Below are experts of layer 2 (counted from 0) of a mixture-of-experts language model. Rows are named router (the router's row for the expert), up (a neuron's input weights, with its number) and show model dimensions 0-255. Each number is 128 + 32 x the weight over its row's rms, rounded and kept within 0 to 255.
Before each expert's rows: "mostly gets" lists some tokens that are sent to it at least half of the time. This comes from a sample of Wikipedia text that the model never trained on.

# expert 7
mostly gets: "y", "zy", "ophy", "cy", "uro", "ry"
router [173 151  95 146 116 128 140 105 150 114 121 115 125 156 158  74 162  96  91 148 166 110 192 123 142  89 134 134  85 166 135 135  76  80 141 139 136  98 134 115 154  88 128 160 161 160 170 113 159 142 129 137 140  55 139 113 160 131 119 151  74 200  81  93 106 180 148 105 151 150 109 159 108 167 115 150 117 141  90 142  98 123 105  83 102 141 149 128 139 118 127 103 132 125 172 117 102 152  90 148 106 145 111 122 137 143 101  72  99 145 135 129 165 129 119 135 130  98 187 142 158 168  81  91  81 117  96 140 215  84 170 156 124 111 131  42  51  86 120 116 103 121 172 131 103 121 168 157 154  77 125 126 124 141 116 163 126  68 173 126  51  94 186  75 175 135 100 159 128 150 121  95 161  97 122 131 110  74 135 184 144 177 154 116  83 176 161 141 153 100 107 167 129 136 138 135 214 133 110 165 110 171 171 155 173 128 150  95 150 169 107 154 142 146 151  68 186 147 137  60 117 118 130 113 158 147  91 167 183 204 151  69 129 102 116  69 100 103 117 115  91 135  76 152 126 203 139 135 187 126 175 157 157 133 116 132]
up0 [105 178 133 124 130 101 163 136 165 162 159 175 125 193 158 120 187 107 116  78 147 166 129 154 133 127  67  95 111 126 118 110  91  88 119 128 163 181 162 112 148 164 113 179 127 112 129 119 156  85 153 119 123  93 101 120  93  75 125 137  81  74 137  99 176 132 134 156 107 135  34 124 117 120 134 172 119 118 125  88 133 110 119 130 134 110 147  83  63  75 201 178  86 147 183 122 152 133 115  65 178 124 128 107 150 151 104 129 117 147 112 110 102 184  76  99 148 150  86 147 105 106 134 169 150 124 129 164 122  83 137  69 141 135 123 131 188 119 112 114 129  88 158  59 131 145 126 101  76 143 156 118 104 172 141 133 162 128  35 162 108 205  94 182 109 163  79  74 131 161 177 141 135 172 147  77 137  86  96 168 172 102 104  99 101 175  86 169  87  97 146 129  76 133 130 154 146  97  87 131  53 116 164 142  91 164 144 146 130  94 129 160  86 104 157 126 108 171 120 154 103 134 142 147 179 165 162  86 180 127 116 111  66  99  70 121 134 118 134 106  98 152 158  99 122 120 154 109 125 149 177 153 173 132 145  76]

# expert 55
mostly gets: " fl", " Fl", "-d", "-n", "fl", "Bl"
router [191 121 126 157 106 102 123  94 181  96 126 107 130 203 102  59 101 114  88 153 160 137 113 120 175  97 142 174 176 112 128 146 112  81 143 163 106 133 151 127 113 131 145  87 130 171 147 124 195 109 185 106 142  86 105 126 153  91 138 175 114 159 121 101 133 174 133 141 129 107  97 131 157 177 114 138 127 133 129  95 145 169 142 104 137 140 131 100 114 147  93 145 139 128 115 122  97  96 122 146  79  81  92 142 122 102 134 126 128 146  92  98  99 113 147 141 112 119 157 181 158 122  89 117 166 114 126 137 151  54 197 110 133 161 126 139  54 163 150 149 150 112 144 142 113 127 126 145 123  83  71 156 103 143 106 177 108 149 213  90  98  97 155 114 171 106 131 200  79 153  95  40 132 102 127 159 159  61 160 162  91 191 142  79 111 156 211 160  89 106 127 102 160 143 130 128 180 156 144 105 126 129  95 114 183 165 125 107 150 117  90 182 128  31 172  68 175 143 120  97 157 124  88  90 175 103 108 182 162 156 123 162 142 101 120  77  98 127  78 163 158 156 147 144 150 189 156 131 159  85 160  88 128 176 129 152]
up0 [161 117  76 174 168 123 137 132 113 120 137  99  51 123 106 124 170 109 143 129 149  94 162 160  89  98 130  81 102  58 158 149 157 157 118 131 157 171 142 171 122 114 135 169 146  85 133 108 137 110  83 129 112 157  85 115 166 139  93  44 116 170 141 173 112 157 156 155 158 111 177 116 114 189  33  79 150  74 138 167 122 105 121 147 150  78 156  99 176 121  82 117 111  91 105  64 134 126  78 109 129 109  77 105 139 105 151 133 114 110 110 146 143 147 143  77 183 186 138 124 109 102  99 103 167 170 125 159 118 175  73 121 100 119  65 116 102 108 173 139 123 128 148 137 153  97  86  98  80  87  73 151 146 146  94 111 108 112 145 140 136 130 139 103 139  95 105 112 128 106 108 153 140 127 168 129 163  76 110 154 108 144 134  99 115  84 103 138 113 111 121 178 117 124 168 140 111 121 124 180 127 121 104 160  77 107 201 145 157 139 131  95 216 146 118 130  81 124  95  50 121 111 114 141 182  62 116 170 137 112 114 149  95  69 153 169 128 170 105 121 148 117 106 180  35 190 168 164 116  87 147 159  83  78 111 125]

# expert 33
mostly gets: "ran", "ubl", "us", "lish", "arri", "ri"
router [148 123 146 103 110 123 138 107 138 131 155 118 138 184 192  53  97 102  78 162 187 108 171 137 139 129 126 140  96 129 171 219 128 105 104 149 133 109 151 144 150 120 156 100 137 179 137 153 121 145 159 137 153 181 121 120 143 104 170 160 103 124  97  98 161 143  77 148 130 115 134 144 161 190 101 131 103 144 117  93 147 164 108 153 132 180 152  74 125 103  70 133 191 191 162 130 105 150  65 181 127  80 153 140  76 103  83  80  79 127 136 100 160 112 107 160 133  78 179  80 189 131 140  94  99 124 123 126 143 112 198 170 103 166 134  81  99 115 154 144 107 126 171  99  83 121  89 129 110  59 117 119 100 133 179 151  71 103 106 177  83 175 154 115 158 108 159 151  38 115 128 104 137 118 136 135  99 115 151 136  46 123 131 111  83 178 150 154  99 142 156 124 129 123  94 128 172 129 121 101 174 169 152 109 162 121 142  98  94 130 143  99  57  93 139  98 110 128 116  71 136  89 102 101 133  99 128 149 169 121  94 123 139 124  91  87 132 116 160 122  81  74 112 123 106 145 138  69 183  77 212 120 153 134 123  69]
up2 [130 165 184 127  89 118 121 144 153 154 163 128 160  52 143 120 144  83 122  51 121 123 106 169 174 117 131 140 155  94 111 109  82 198  64  96 171 107 143 125  90 139 159 131  81 191  98 140 182  95 127 144 208  82 107 166 174 151  80  88 179  68 148 116 139  89 144  93 120 118 114 136 148 114 130 194 161 124 161  93 115 118 134 126 122 125  58 129  74  95 132 136 121 105 158 148 192  96  85 146 159 132  93 139  97 115  61 132 139 103  98 180 104 100 111  90 115 109 117 107 153 128 155  86 118 160 134 116 127 127 112 145 157 136 105 117 139 150 164 111  70 139 206 114 167 134 146 106 117 158 160 145 145 137 181  80 201 102 133 131  82 122 118 167 134 157 106 174 120 138 130 163 170 129 134 102  44 115 154 185 151 117 122  68 176 147 145 128 133 103 111 159 100  78 100 177 150 140 106 122 148 145 153 110  81 135 118 150  57 145 129 180 112 139 102 116 136  92 130 151 131 118  79 136 112 153 107 155  63 126  73  96 131 125 108 113  71  96  76  95 132 164 104 124  90 108  88  51 143 100 106 102 151 181 181 103]